python train.py --num_hidden_layers=12 --hidden_size=128 --n_experts=16 --experts_per_token=1 --d_expert=512 --d_shared_expert=0 --hidden_act="tanh_gelu" --moe_layers=[1, 2, 3, 4, 5, 6, 7, 8, 9, 10, 11] --router_score="softmax" --normalize_top_k=false --routed_scale=4.0 --balance_loss=0.0038 --balance_bias=false --router_z_loss=0.001 --router_noise=0.3 --init_std_router=0.0291 --lr_router=0.00112 --num_attention_heads=2 --num_key_value_heads=2 --head_dim=64 --vocab_size=4096 --norm="layernorm" --norm_place="pre" --norm_eps=1e-05 --positions="learned" --qk_norm=false --attn_scale=0.125 --tie_word_embeddings=true --parallel_block=false --init="normal" --init_std_qkv=0.0174 --init_std_o=0.00355 --init_std_up=0.0174 --init_std_down=0.00355 --optimizer="soap_variant" --learning_rate=0.00795 --lr_mult_qkv=0.7 --beta1=0.95 --beta2=0.95 --lr_head=0.0128 --max_grad_norm=1.0 --warmup_steps=200 --schedule="wsd" --decay_fraction=1.0 --decay_shape="linear" --final_lr_fraction=0.05 --batch_tokens=131072 --max_seq_len=512 --doc_mask=true --train_tokens=691600000 --max_steps=5277 --dataset="wikipedia_en"
Below are experts of layer 2 (counted from 0) of a mixture-of-experts language model. Rows are named router (the router's row for the expert), down (a neuron's output weights, with its number) and show model dimensions 0-127. Each number is 200 + 20 x the weight over its row's rms, rounded and kept within 0 to 999.
Before each expert's rows: a language model's description of what the expert responds to. This comes from a sample of Wikipedia text that the model never trained on.

# expert 2
Noun suffixes like -ation, -ment, -ity, and field labels in infobox lists before colons, such as Date, Location, Born, Party.
router,232,193,202,188,228,206,217,209,204,197,196,152,198,203,187,159,187,198,203,215,261,189,140,188,204,227,233,203,187,214,231,170,215,219,222,196,199,194,236,224,189,200,186,231,192,174,210,188,159,196,208,194,208,186,193,196,188,210,215,169,183,208,169,209,180,214,187,210,224,189,210,235,216,194,201,195,214,217,172,208,188,198,206,196,216,170,186,226,226,208,210,165,212,195,217,207,194,186,176,205,256,209,206,210,198,222,240,222,245,210,190,204,180,176,191,189,167,207,198,197,180,219,198,200,186,202,188,180
down1,226,214,213,217,197,216,206,187,223,191,224,194,183,230,189,207,217,195,184,188,210,221,205,238,221,195,158,208,222,211,187,214,195,188,214,200,240,239,219,165,243,168,204,204,196,187,179,169,203,201,226,214,208,230,205,214,160,193,188,196,215,200,227,214,196,249,227,224,250,207,203,190,214,201,227,169,210,202,170,189,212,192,216,203,191,200,221,175,189,208,199,220,187,190,195,212,232,198,227,190,218,184,216,217,208,221,236,215,198,210,190,189,210,230,222,219,196,181,197,190,193,170,219,206,168,240,223,244
down2,181,228,211,202,193,228,208,180,176,187,170,240,203,175,186,226,190,199,179,227,179,173,211,194,210,230,186,206,212,177,187,244,182,211,189,178,181,220,185,163,199,231,186,196,205,223,238,197,201,190,187,167,201,173,181,182,184,163,216,210,233,218,202,228,168,155,211,185,207,233,163,234,212,181,188,205,190,205,225,161,180,233,213,181,209,206,197,196,166,206,157,210,196,196,193,191,176,218,215,177,211,182,197,191,216,206,232,202,208,194,196,186,201,230,207,227,205,198,192,192,199,196,210,178,174,202,183,170
down3,216,214,200,220,193,225,211,204,159,210,191,218,209,165,239,221,219,211,198,215,201,234,195,207,155,200,154,175,190,212,168,205,165,222,211,189,198,232,173,197,203,207,197,196,223,204,190,221,237,191,185,192,167,198,178,167,216,178,190,219,187,190,205,180,182,176,202,206,183,166,183,183,202,191,210,245,208,218,199,198,217,208,214,191,201,195,207,220,206,187,206,217,182,224,182,182,182,190,194,160,199,173,177,145,190,186,168,207,187,169,215,215,183,218,209,180,199,190,182,191,192,216,173,152,172,203,172,213
down4,189,196,181,168,253,220,178,209,209,169,201,209,213,210,200,186,183,195,217,200,175,219,182,193,214,180,183,217,163,197,170,187,192,170,196,221,219,207,231,192,182,213,183,172,216,197,193,210,223,197,217,206,169,189,215,162,240,177,206,195,216,174,190,164,231,233,199,193,215,225,183,220,221,190,173,179,221,213,167,189,197,220,175,220,237,196,204,191,168,228,191,176,226,207,201,210,196,190,204,213,222,216,207,217,206,214,212,169,195,173,199,199,173,193,159,229,174,211,227,212,202,168,210,179,230,198,195,236
down5,209,186,176,182,194,207,197,197,224,193,196,203,174,203,205,211,239,220,172,196,201,214,195,179,196,233,209,223,189,225,219,137,194,237,209,164,228,222,214,192,202,205,221,199,194,219,206,226,224,221,221,210,166,225,217,181,221,183,184,195,210,187,172,196,175,177,213,184,185,162,209,198,215,219,210,234,220,178,188,186,193,206,205,204,183,192,258,193,189,188,179,198,224,178,176,191,226,175,186,159,185,210,200,199,186,252,200,193,203,198,201,201,178,180,207,179,217,168,204,191,185,195,161,193,174,170,208,229
down6,220,203,205,200,182,196,213,240,171,181,214,197,214,184,165,211,213,207,214,203,225,215,194,179,189,194,171,178,193,199,204,209,204,242,185,221,220,211,192,204,168,211,234,181,168,239,213,195,158,202,189,181,196,242,194,237,193,167,194,190,222,173,203,167,188,191,228,198,212,192,183,192,182,178,190,211,234,201,198,235,214,179,182,194,201,195,237,221,208,241,214,175,170,174,193,228,220,175,207,189,193,195,223,214,192,213,186,206,235,179,176,153,169,197,220,207,195,218,220,171,184,220,201,221,225,187,213,203
down7,235,228,182,204,207,168,193,184,177,199,222,233,172,204,208,196,185,197,231,177,183,219,228,149,183,185,206,187,199,203,160,154,186,206,198,176,208,186,234,197,232,214,177,216,190,187,219,215,199,185,202,208,199,243,189,194,191,211,237,171,195,210,181,204,192,205,219,221,174,207,195,229,228,231,218,222,209,180,200,199,184,178,218,181,214,178,216,224,213,205,184,230,181,170,202,214,215,203,179,185,209,202,187,211,160,190,236,201,191,248,186,202,211,218,201,210,161,179,203,171,210,234,181,194,208,215,223,199
down8,219,196,186,222,176,187,195,224,197,167,201,210,196,198,211,211,202,194,182,180,174,180,188,217,210,174,175,175,215,185,180,158,229,221,167,167,216,193,219,184,211,223,203,203,228,204,202,207,205,163,221,211,237,201,191,209,194,205,203,213,176,175,218,160,189,224,208,210,210,194,191,203,222,207,235,220,228,168,186,187,160,177,190,217,190,206,190,183,154,201,186,194,172,191,142,204,185,218,149,223,207,227,239,226,194,179,209,222,200,194,212,195,178,192,183,228,212,236,200,211,174,199,177,184,212,199,201,193
down9,178,229,232,206,212,203,227,230,205,239,201,234,227,164,163,200,175,211,206,208,194,236,210,214,189,149,228,211,208,215,230,151,206,183,201,170,210,198,199,227,209,165,169,200,200,175,206,219,175,204,220,201,236,175,227,237,195,201,183,235,178,179,165,202,164,210,169,197,201,193,215,243,183,180,204,191,201,210,209,214,198,215,209,199,196,206,217,223,200,177,237,222,215,205,199,230,183,189,199,205,222,197,192,211,218,188,184,192,234,198,183,186,201,192,199,191,191,186,178,214,211,187,229,195,229,213,191,200
down10,192,188,194,186,193,210,214,187,207,178,193,206,164,162,164,215,216,213,215,275,225,218,180,199,211,209,212,219,171,248,216,216,227,225,213,215,163,212,209,189,213,194,234,197,206,162,162,215,198,216,209,201,193,218,193,184,188,176,177,232,165,181,198,185,196,209,212,217,185,163,229,181,185,182,217,189,219,217,185,195,193,209,167,183,188,206,214,224,214,199,210,187,194,205,201,221,197,171,227,187,235,215,225,195,228,229,194,218,188,193,196,211,194,209,205,223,207,187,173,187,194,194,234,241,224,209,207,194
down11,218,203,234,192,190,220,189,172,197,225,217,202,227,207,223,194,189,171,202,221,174,206,220,165,241,173,212,200,234,185,173,191,218,208,210,176,200,234,207,215,198,210,200,234,179,200,162,187,207,203,185,212,224,179,228,192,185,214,186,209,212,186,196,234,206,211,200,208,208,244,230,213,213,167,190,171,209,224,212,202,190,187,174,195,230,155,202,173,214,183,233,217,227,215,206,187,190,209,197,211,190,234,219,237,238,211,188,178,201,216,199,179,134,187,200,204,173,210,224,207,189,195,186,185,220,200,198,204
down12,185,237,199,188,190,211,197,198,201,228,201,186,191,148,201,204,230,204,216,198,212,181,197,215,147,177,180,226,214,249,197,212,197,224,207,229,182,196,213,158,186,192,177,217,198,214,206,227,195,198,162,164,179,231,200,195,230,236,189,197,183,195,224,226,214,188,240,194,195,193,218,193,202,212,211,218,192,191,155,224,214,195,212,193,185,161,185,161,226,161,234,216,220,180,171,186,190,222,197,199,193,196,177,185,180,211,194,236,195,213,218,195,182,232,188,197,185,208,202,205,191,230,173,200,191,197,206,204
down13,213,187,190,202,223,188,166,159,222,224,191,246,211,184,201,229,221,164,194,230,208,192,237,199,191,188,202,199,217,196,179,206,211,222,163,158,193,180,180,212,190,202,181,183,202,202,195,183,213,208,226,193,216,194,187,194,191,180,203,219,193,185,208,209,251,211,220,163,224,194,218,246,176,192,191,152,209,191,202,227,185,168,186,173,211,196,197,219,204,235,220,198,207,187,208,232,212,225,187,218,196,181,229,196,188,241,188,187,206,207,220,162,224,179,188,203,156,200,176,216,198,172,198,206,201,191,223,201
down14,254,202,221,185,206,176,212,206,222,194,205,186,221,217,234,202,234,189,199,183,175,195,216,235,178,190,186,202,179,188,231,204,228,198,248,183,189,198,176,179,198,184,218,179,169,212,210,186,186,209,181,234,157,195,216,186,192,195,198,204,203,198,191,163,202,187,213,191,194,190,191,181,184,193,203,178,232,192,190,218,201,176,195,196,200,183,193,179,192,213,211,268,174,197,216,237,194,209,214,203,191,185,204,224,151,212,180,218,234,209,199,204,211,230,197,192,201,148,204,207,238,181,211,198,225,200,234,182
down15,186,204,209,185,204,222,212,204,213,179,199,232,239,177,189,173,187,168,203,215,155,215,177,145,210,167,237,248,210,193,180,181,237,174,169,205,216,192,207,190,234,192,220,205,203,229,212,214,228,203,209,218,244,210,193,198,181,223,208,219,191,187,205,216,177,167,172,238,227,215,214,183,210,212,197,201,169,183,203,230,220,165,220,187,195,205,205,205,200,215,211,210,190,210,180,175,199,175,189,156,203,219,208,182,211,221,179,195,199,207,179,200,197,184,176,181,203,175,195,191,200,221,207,191,212,225,224,180
down16,168,239,181,206,207,205,198,183,175,161,189,193,181,203,192,211,198,216,184,173,208,160,201,207,165,199,161,167,191,199,162,177,223,217,160,209,195,218,237,185,182,212,217,233,174,223,222,189,203,183,170,229,163,205,202,201,212,217,219,200,172,230,173,194,172,172,240,209,206,207,188,214,199,188,177,202,202,220,182,221,214,170,199,195,202,180,213,201,201,198,211,178,225,218,210,196,192,166,199,217,200,229,186,215,198,195,192,231,177,188,225,214,217,233,235,173,194,214,216,220,177,203,167,232,192,209,208,211
down17,207,165,205,217,189,215,211,220,215,172,185,185,182,207,250,187,216,208,183,166,183,187,218,208,187,188,187,192,222,228,197,223,154,212,185,189,207,216,179,200,192,208,203,221,208,211,174,185,183,179,209,209,172,190,179,223,224,226,215,174,185,168,185,219,203,174,158,180,202,234,202,168,192,211,189,222,183,190,217,145,210,192,214,221,228,197,227,226,160,230,213,200,206,194,196,197,172,196,203,194,217,157,215,223,181,191,206,219,236,197,224,184,223,226,212,186,204,211,187,199,189,210,229,182,152,206,208,199

# expert 6
Commas, and, of and table pipes after numbers, plus mid-name pieces in tables and LaTeX, such as Daugher-ty, K-ev-in, c-ol-or.
router,173,223,195,208,190,181,185,196,178,178,193,197,197,187,180,210,164,180,191,190,187,192,197,218,240,184,247,189,174,187,211,190,216,200,206,181,172,208,154,200,187,203,230,214,202,222,192,229,202,203,195,186,219,185,212,218,205,185,202,239,206,201,230,216,218,215,187,225,194,221,170,201,203,201,253,189,221,183,192,225,183,206,187,175,177,220,198,143,169,193,204,228,219,188,194,205,177,219,245,185,230,212,211,183,179,173,210,214,186,240,209,226,202,213,217,200,214,180,183,191,174,231,229,185,177,199,206,164
down9,219,181,200,182,199,247,184,206,177,193,208,167,218,185,206,191,206,209,213,196,185,211,168,198,186,193,198,180,202,206,196,221,198,208,194,192,210,229,233,191,174,209,180,169,237,235,235,180,235,198,171,210,214,202,227,162,196,215,220,177,185,204,217,168,214,183,139,185,220,209,186,184,190,197,192,176,187,176,178,228,195,166,220,205,203,212,171,202,211,170,243,199,216,207,186,194,242,163,199,193,192,197,224,163,188,236,178,217,221,207,163,201,194,199,173,189,202,196,207,210,210,177,187,222,201,180,218,194
down10,210,228,202,171,201,187,199,221,155,206,202,202,188,176,219,184,189,192,164,190,207,192,193,213,231,193,165,183,230,147,194,201,212,205,187,248,201,200,217,217,196,195,198,202,183,177,209,224,197,187,228,163,207,216,213,248,209,185,203,206,247,209,191,206,229,156,197,214,203,144,177,184,221,189,212,179,163,201,188,174,187,179,221,231,200,187,173,197,205,198,238,197,188,215,201,207,187,170,205,179,195,188,181,221,181,179,238,217,197,186,197,181,209,202,224,179,178,201,222,206,197,200,207,193,225,219,175,189
down11,202,208,204,189,199,192,183,187,202,211,210,180,159,212,215,195,196,216,185,185,208,199,172,175,198,198,240,195,206,159,188,213,208,207,227,199,194,196,221,250,227,187,167,189,189,190,195,191,214,215,196,189,216,191,231,187,226,212,204,237,193,173,198,201,178,230,196,177,203,207,220,217,255,179,172,165,193,224,171,204,186,238,227,172,219,218,234,206,198,202,166,199,216,197,205,218,179,224,169,183,188,167,184,186,228,212,206,229,208,195,191,205,215,252,185,192,182,220,223,189,203,213,235,183,196,173,227,225
down12,226,210,176,185,161,198,214,200,213,209,190,233,202,198,183,147,211,242,184,210,209,222,207,213,192,205,168,200,188,218,180,199,176,194,220,209,203,204,241,244,175,232,235,209,199,213,226,194,171,210,228,195,204,222,209,212,222,191,210,208,169,218,191,207,174,197,215,201,187,199,216,220,175,196,235,208,202,191,223,229,209,199,197,202,162,217,169,187,221,179,235,178,181,217,181,194,201,174,209,256,203,212,205,192,218,215,211,216,185,234,204,174,179,205,221,236,193,208,168,210,224,204,184,231,221,201,188,174
down13,222,212,192,208,202,195,202,237,224,181,173,222,195,159,191,163,209,188,208,184,191,198,242,171,198,179,185,196,186,211,167,199,192,216,183,144,202,198,221,232,207,212,195,218,207,221,208,226,207,208,173,182,220,226,198,187,224,189,206,192,216,198,238,183,212,198,199,171,205,169,239,195,209,209,218,217,204,155,221,197,200,222,261,196,173,181,199,179,207,187,198,204,178,181,243,240,204,201,186,194,189,165,213,195,201,223,222,220,233,189,210,178,169,217,182,178,173,189,205,181,204,205,190,208,182,207,216,208
down14,200,182,179,220,203,158,179,183,187,192,184,213,184,185,189,253,203,160,197,210,202,239,188,195,174,220,188,202,185,182,201,186,210,212,157,223,234,170,190,198,169,226,225,199,202,180,215,161,176,200,159,200,214,191,182,180,187,182,183,194,208,214,239,221,199,229,206,187,188,171,202,215,209,206,225,186,187,233,189,184,200,171,228,194,200,212,209,187,224,187,202,183,182,233,215,181,179,189,223,200,196,200,193,201,177,219,192,237,203,186,170,187,180,189,194,162,179,210,196,233,220,234,225,184,231,174,203,208
down15,176,196,185,222,202,170,220,189,199,169,210,231,207,207,164,194,204,182,177,227,206,175,217,179,228,194,200,200,182,161,238,218,171,221,212,161,194,198,205,208,195,201,215,243,193,180,186,211,181,185,217,202,178,200,176,217,186,168,192,220,180,206,214,184,195,170,172,180,204,203,210,160,198,221,213,180,232,172,170,210,202,210,180,203,188,201,159,187,226,192,171,207,163,171,206,197,190,181,156,226,182,187,220,177,214,195,225,203,212,188,234,236,207,173,199,204,211,181,176,225,205,213,209,189,172,206,207,170
down16,214,193,188,196,248,156,219,172,202,241,214,226,207,202,158,222,186,228,213,207,197,179,193,215,165,199,207,205,226,186,181,183,199,211,213,196,182,186,178,187,217,178,186,214,212,153,187,195,187,212,214,188,176,189,188,192,193,183,215,211,217,217,220,175,246,217,183,208,186,193,196,217,213,194,214,192,203,241,217,197,181,199,179,215,173,185,187,178,226,215,188,170,156,175,213,169,212,236,219,194,175,227,229,195,196,161,197,197,212,175,190,191,246,186,224,207,192,199,232,198,186,197,187,201,194,195,168,171
down17,193,185,167,226,225,243,183,213,219,180,169,201,176,202,186,203,215,209,207,211,217,218,204,246,151,197,198,221,185,189,186,196,192,194,197,193,219,193,166,223,194,222,225,177,182,178,213,228,218,234,196,175,171,227,203,222,206,191,202,197,163,185,219,219,198,198,164,189,197,178,201,195,195,157,210,252,250,215,233,186,178,183,198,174,215,224,188,197,188,182,179,192,171,187,182,200,187,215,214,199,198,197,189,195,168,175,218,219,210,194,200,215,197,207,201,199,209,234,218,162,207,227,216,192,179,197,201,166
down18,204,198,228,212,207,234,182,216,176,216,187,190,166,195,202,218,155,188,233,207,173,189,167,202,191,221,196,212,203,200,217,196,227,208,221,182,177,170,161,211,171,186,231,217,215,238,195,218,230,205,237,195,211,173,193,205,169,197,193,223,202,213,213,226,222,219,209,253,192,199,206,184,184,201,186,181,205,227,203,174,199,226,188,182,190,193,178,218,151,195,245,215,155,235,188,206,170,224,227,196,185,215,220,182,200,196,217,189,184,193,203,218,207,190,211,189,220,203,189,189,237,187,186,197,174,184,185,209
down19,198,219,204,216,193,190,190,194,195,198,174,216,197,232,223,215,156,220,157,180,188,204,223,181,160,180,203,168,205,188,221,205,204,206,206,172,224,155,220,205,207,199,198,199,167,243,205,220,213,177,190,211,229,222,208,211,204,204,202,185,193,198,203,220,201,221,165,197,170,204,186,209,201,168,208,191,189,169,229,197,184,229,207,212,162,182,208,271,205,214,204,198,201,209,200,187,217,184,192,178,154,216,234,176,190,191,194,175,238,193,220,185,199,191,201,185,170,196,211,192,210,177,210,177,162,187,213,173
down20,196,210,207,194,199,175,187,214,140,189,199,206,204,196,190,201,239,217,211,181,201,194,217,191,222,161,183,199,174,222,186,217,204,177,199,206,186,224,186,201,215,223,238,192,182,204,205,171,193,199,185,213,215,205,178,197,198,173,240,187,215,191,212,171,204,188,202,250,191,181,208,222,193,198,222,196,193,175,190,208,208,185,182,184,159,190,239,182,215,196,211,195,199,242,246,218,195,164,205,210,241,190,223,216,182,203,187,199,227,207,226,206,207,246,220,243,182,205,179,214,218,180,220,196,160,225,215,223
down21,205,182,188,166,206,211,193,229,187,191,172,202,215,207,207,179,239,232,235,186,189,176,206,191,168,185,184,184,187,210,189,251,203,145,222,192,233,200,195,203,218,199,221,188,251,188,216,228,232,202,173,200,182,206,162,206,162,176,236,185,218,175,201,164,186,215,165,201,201,204,197,192,216,232,185,188,210,195,185,220,172,199,208,225,195,186,201,172,199,209,168,209,217,180,156,224,218,197,215,174,183,187,225,190,199,226,195,205,219,185,208,221,207,205,206,217,162,201,183,198,203,217,216,215,217,197,195,213
down22,190,217,217,182,212,167,214,197,238,221,204,190,197,211,224,211,213,212,191,216,235,168,173,200,213,208,233,216,229,210,191,229,210,257,175,173,206,193,227,231,221,192,199,227,186,232,216,197,189,176,224,232,203,224,191,218,206,214,194,166,211,166,229,194,182,234,172,205,214,218,198,210,198,204,183,221,220,196,193,186,215,217,213,226,204,232,229,188,193,192,181,229,227,221,201,218,195,158,210,169,187,165,190,220,194,213,201,188,185,189,188,233,218,187,206,182,213,160,226,205,209,190,181,191,184,174,189,179
down23,214,222,195,204,178,206,227,192,196,222,192,222,242,201,214,209,193,185,186,183,149,225,208,175,173,178,204,199,208,220,199,197,210,200,188,189,185,192,169,221,206,206,200,218,203,156,186,219,199,177,178,173,207,156,171,226,205,197,209,185,177,162,177,219,207,230,202,225,188,215,204,189,198,244,194,199,150,227,213,193,193,202,169,225,205,177,183,194,210,202,220,180,204,184,188,173,200,216,189,186,174,196,197,206,195,200,223,199,192,192,143,163,172,213,186,187,237,248,186,201,196,177,187,188,170,181,198,214
down24,196,210,209,185,217,213,211,199,184,254,214,213,262,185,199,229,228,197,219,189,214,218,190,237,186,193,176,228,198,209,200,186,194,189,211,218,193,237,206,191,158,191,178,173,207,190,195,197,189,200,234,169,172,148,188,191,212,237,206,218,220,208,218,225,170,189,170,219,188,210,195,169,196,217,208,191,212,199,210,220,185,194,190,212,214,201,186,207,199,173,217,221,229,217,193,198,201,199,177,222,186,209,209,193,196,221,197,186,228,183,195,180,143,215,214,172,205,185,161,220,172,204,224,174,209,186,202,235
down25,221,204,209,244,203,230,197,186,232,186,202,193,222,204,200,196,215,232,209,211,178,189,186,163,226,180,236,192,182,175,209,199,182,218,204,202,185,203,205,221,218,186,183,193,209,179,183,168,214,181,213,186,193,209,234,200,170,206,194,229,213,190,199,164,192,220,197,205,211,228,187,190,215,214,206,189,225,176,213,207,155,199,194,200,210,194,180,190,214,173,257,204,159,182,215,190,152,225,193,237,226,190,155,223,192,167,185,194,179,198,232,180,218,188,219,179,183,181,189,214,159,184,220,178,204,206,213,199

# expert 14
Digits, spaces and pipes in statistics tables and coordinates, and "the" in taxonomy phrases like "a moth of the family".
router,176,209,198,192,188,188,180,217,166,176,194,206,195,183,183,211,158,182,214,193,194,193,184,211,231,191,250,182,201,163,199,185,188,227,210,177,191,225,179,187,181,203,204,203,194,208,176,212,193,192,188,176,223,174,205,199,208,199,203,246,188,190,226,195,197,203,192,211,189,224,192,208,197,207,229,183,208,189,197,211,178,216,196,169,174,206,189,147,168,201,209,214,217,181,222,197,168,222,255,204,232,230,207,169,193,179,210,209,184,257,210,232,182,233,224,187,202,197,185,176,181,221,242,185,180,202,207,186
down20,203,181,202,164,208,196,197,183,207,221,190,196,225,209,244,183,210,186,251,222,200,199,177,192,171,211,187,193,212,180,202,199,220,216,187,218,220,229,175,208,205,202,225,241,203,211,192,209,189,216,213,195,191,163,179,191,182,160,152,207,213,166,201,210,229,178,162,194,191,199,201,169,167,162,182,200,199,164,218,181,202,232,224,214,176,184,191,221,182,219,201,167,203,196,196,186,204,230,193,190,217,195,203,222,176,198,219,225,177,177,172,236,179,210,188,168,220,183,202,171,204,216,206,213,190,160,219,203
down21,202,191,191,217,216,176,213,243,201,211,212,220,196,203,165,216,202,162,174,215,221,171,206,209,207,210,216,208,177,223,177,180,203,211,173,183,193,176,175,195,200,180,177,220,205,169,248,205,215,199,234,215,207,227,184,207,181,203,196,214,170,200,236,215,187,221,183,213,193,177,190,251,167,169,207,147,196,228,213,181,190,226,199,228,209,204,183,206,214,212,227,216,187,180,183,177,219,193,216,219,174,193,244,196,234,169,192,196,209,188,248,206,168,194,205,191,189,207,167,200,205,209,177,209,193,193,196,195
down22,205,208,216,186,196,187,214,167,211,211,188,198,219,183,216,197,186,181,175,234,180,208,247,159,190,193,160,184,188,233,196,194,229,221,190,186,206,235,232,212,208,234,177,203,246,212,215,190,226,178,208,212,193,228,206,205,240,196,222,216,241,197,241,208,172,227,212,182,221,176,187,205,205,139,180,200,223,165,206,193,209,198,210,199,213,159,187,200,161,208,207,192,202,215,164,218,216,235,214,219,202,194,189,187,193,201,223,173,220,198,206,213,201,226,210,182,204,185,200,204,214,198,216,201,189,179,195,190
down23,173,187,218,251,206,197,151,182,212,227,209,186,201,182,176,215,216,168,195,190,220,178,180,184,233,207,207,188,198,178,192,207,186,191,181,206,173,259,236,162,212,179,200,220,198,166,187,196,221,198,187,191,176,211,209,176,182,224,174,200,209,182,198,202,211,208,180,165,228,194,221,174,179,176,203,220,171,195,214,227,179,191,219,220,212,193,177,186,170,230,176,215,183,213,193,188,167,185,198,202,208,216,182,186,196,190,217,218,181,196,185,195,161,199,237,220,225,191,204,177,171,198,205,217,195,237,201,174
down24,191,185,234,215,216,206,184,173,179,193,190,220,201,183,205,194,206,198,185,216,183,188,219,220,162,174,200,202,198,205,188,186,183,227,185,192,184,185,186,184,159,200,180,169,193,198,166,263,179,198,208,204,193,220,200,199,195,184,204,181,161,210,198,199,238,205,210,248,238,207,230,150,185,187,154,217,173,195,199,185,192,182,191,215,157,212,204,191,228,228,210,185,210,221,174,205,179,197,172,218,214,242,200,203,205,226,224,198,209,201,199,180,193,182,208,205,200,217,182,182,192,214,245,205,217,213,184,229
down25,229,221,254,161,188,181,206,169,209,217,211,185,226,186,180,212,218,204,216,187,196,239,185,182,178,196,149,187,197,194,211,195,159,212,210,243,217,185,190,198,203,192,196,231,176,201,180,194,202,215,210,222,182,211,179,188,206,221,176,172,204,180,208,196,210,192,188,186,197,226,177,200,212,172,188,211,189,206,201,193,186,195,240,179,187,221,159,202,186,203,189,213,186,178,170,222,186,215,202,222,210,188,185,197,183,151,223,208,198,215,194,203,181,204,198,191,213,147,177,212,244,202,180,181,180,220,189,245
down26,181,207,180,211,200,191,225,185,200,210,184,199,161,196,187,216,177,190,184,194,175,183,192,189,229,208,232,184,233,198,220,217,170,194,191,224,209,212,209,187,187,228,197,200,203,200,215,197,201,173,183,198,189,186,186,231,186,227,200,203,171,202,197,143,209,167,208,235,205,183,199,159,199,201,147,184,208,194,207,216,195,208,190,180,179,191,225,202,241,198,231,194,151,213,204,203,215,237,217,198,190,275,202,219,208,215,168,188,192,181,213,228,211,205,184,194,214,239,205,202,210,195,223,206,230,215,185,182
down27,192,198,160,207,187,216,211,208,185,220,196,186,208,189,194,181,163,245,206,237,173,183,202,179,192,174,193,202,182,209,207,203,160,202,211,217,209,250,218,204,214,206,199,155,216,171,204,223,208,228,183,187,225,211,191,178,212,206,231,175,190,195,220,195,221,235,204,230,212,173,173,213,256,204,194,175,210,248,144,210,217,194,250,197,189,177,184,190,190,198,188,173,199,188,197,147,185,193,211,204,197,207,202,217,215,196,204,198,208,190,200,217,190,212,223,205,215,207,200,182,190,200,233,203,209,218,188,193
down28,185,153,216,186,210,186,203,234,192,176,167,183,208,187,180,222,226,219,211,202,177,189,209,208,214,187,185,202,212,203,183,211,199,214,223,205,183,206,193,198,204,156,203,267,196,196,237,230,191,209,178,207,222,212,207,237,218,201,201,154,205,217,186,171,207,212,198,187,169,228,180,201,158,185,190,234,204,203,168,169,196,224,214,185,219,201,187,148,200,195,204,207,207,195,190,195,207,180,208,180,199,231,159,177,183,186,214,207,210,203,212,215,176,224,204,226,178,201,218,221,171,219,178,240,194,188,198,197
down29,210,165,230,186,177,195,178,198,155,207,212,195,213,199,201,167,218,215,210,206,189,193,223,202,181,216,175,209,185,161,201,208,213,223,207,199,217,215,192,173,199,222,185,167,170,187,217,183,177,205,218,201,184,158,241,175,187,189,244,212,189,193,184,186,211,164,197,209,222,180,181,194,239,205,192,251,202,189,198,208,185,220,196,176,166,215,223,216,187,209,222,201,228,218,207,189,197,213,183,184,213,152,155,214,220,197,204,183,223,201,203,198,185,227,183,162,201,202,200,166,174,191,184,205,157,189,203,210
down30,177,161,190,193,203,209,146,203,209,201,205,230,166,149,200,215,187,188,222,195,206,222,198,191,215,230,218,207,215,192,211,203,195,224,209,217,225,171,188,188,213,208,195,201,241,191,193,202,187,225,226,174,188,222,199,167,201,214,222,170,205,224,183,188,206,187,214,169,189,187,192,200,173,215,230,218,211,193,161,211,205,183,156,190,163,177,189,190,177,190,193,176,234,224,216,192,203,210,208,252,207,181,201,226,214,185,221,214,209,214,197,157,207,234,187,196,225,206,209,189,219,193,189,197,199,179,249,185
down31,162,200,199,184,197,215,209,196,172,174,180,214,181,192,206,168,228,213,206,165,186,175,216,218,222,199,226,201,187,192,212,182,144,198,237,184,178,194,214,209,183,237,214,195,187,209,202,200,211,179,191,184,220,160,194,187,208,210,224,184,202,218,188,186,193,196,190,196,209,190,185,213,203,178,159,221,145,206,156,204,195,226,204,188,223,194,159,191,167,236,209,216,240,189,215,215,191,200,197,200,179,228,180,162,196,169,221,179,193,182,182,181,181,222,185,164,221,194,191,197,221,193,189,199,184,203,238,207
down32,220,210,178,191,211,197,170,205,208,226,205,194,202,182,204,193,200,178,190,197,203,212,211,148,221,182,222,188,210,201,156,182,216,187,186,164,198,174,196,183,208,188,249,190,238,176,187,219,169,217,165,197,187,235,210,187,184,200,211,208,211,186,198,234,188,201,205,233,191,213,208,193,172,192,221,237,195,182,163,167,215,186,183,250,206,219,220,229,193,208,212,223,213,209,214,220,180,217,208,222,227,220,161,214,156,219,195,185,181,178,180,215,188,210,214,201,173,218,191,163,218,197,186,199,176,224,192,193
down33,182,169,222,206,181,187,180,224,212,220,184,202,159,245,197,190,199,186,203,183,187,214,186,195,199,222,216,211,178,183,199,188,224,231,196,216,212,199,224,199,178,207,202,207,219,208,223,215,220,204,215,192,219,199,219,182,217,238,234,217,161,230,181,176,176,205,184,187,225,173,221,191,196,179,217,208,226,170,226,212,175,180,209,176,195,149,192,220,221,217,218,231,153,245,186,206,194,204,190,204,197,197,211,234,165,167,240,191,200,190,185,180,181,195,166,223,198,211,196,224,210,175,208,202,192,189,174,206
down34,228,166,194,198,194,247,170,210,190,218,208,230,228,184,202,221,232,184,235,158,187,225,202,229,188,186,201,193,213,207,192,182,198,185,190,208,211,207,162,215,195,186,202,238,211,201,206,189,206,199,205,187,188,204,214,259,227,228,221,196,223,221,202,196,168,193,218,211,194,252,199,180,205,178,239,218,233,193,182,220,226,189,234,238,165,205,184,205,243,183,207,183,180,158,190,191,192,197,197,202,196,201,200,231,188,197,172,243,201,206,215,181,203,207,204,213,202,200,200,208,202,197,195,216,196,184,232,206
down35,215,220,162,197,210,213,201,202,226,195,210,186,222,189,196,227,208,225,185,197,199,209,189,190,226,185,185,162,195,171,196,173,235,174,178,166,199,195,170,170,217,212,173,192,188,186,232,197,200,215,168,197,216,212,181,212,186,181,201,182,175,189,230,234,180,210,209,219,211,161,169,201,192,205,181,152,170,232,187,192,216,193,191,215,181,211,170,189,174,194,188,183,223,202,159,197,217,205,230,188,194,230,212,199,254,197,173,190,196,199,215,218,199,216,194,200,162,212,166,178,165,192,189,171,220,183,214,191
down36,201,199,188,205,210,188,197,178,192,196,201,195,214,210,214,218,177,157,181,219,174,181,208,252,213,174,216,155,217,232,200,163,187,203,196,189,198,161,152,209,186,197,198,204,214,232,179,205,190,203,202,212,173,195,185,201,203,187,235,226,170,211,242,208,206,203,191,189,216,207,199,215,180,221,223,186,183,222,211,191,238,192,188,211,212,199,219,207,195,214,172,199,213,211,232,204,216,224,222,188,201,221,170,255,211,198,237,166,184,236,219,202,199,190,184,222,190,186,181,191,195,194,158,208,172,195,177,164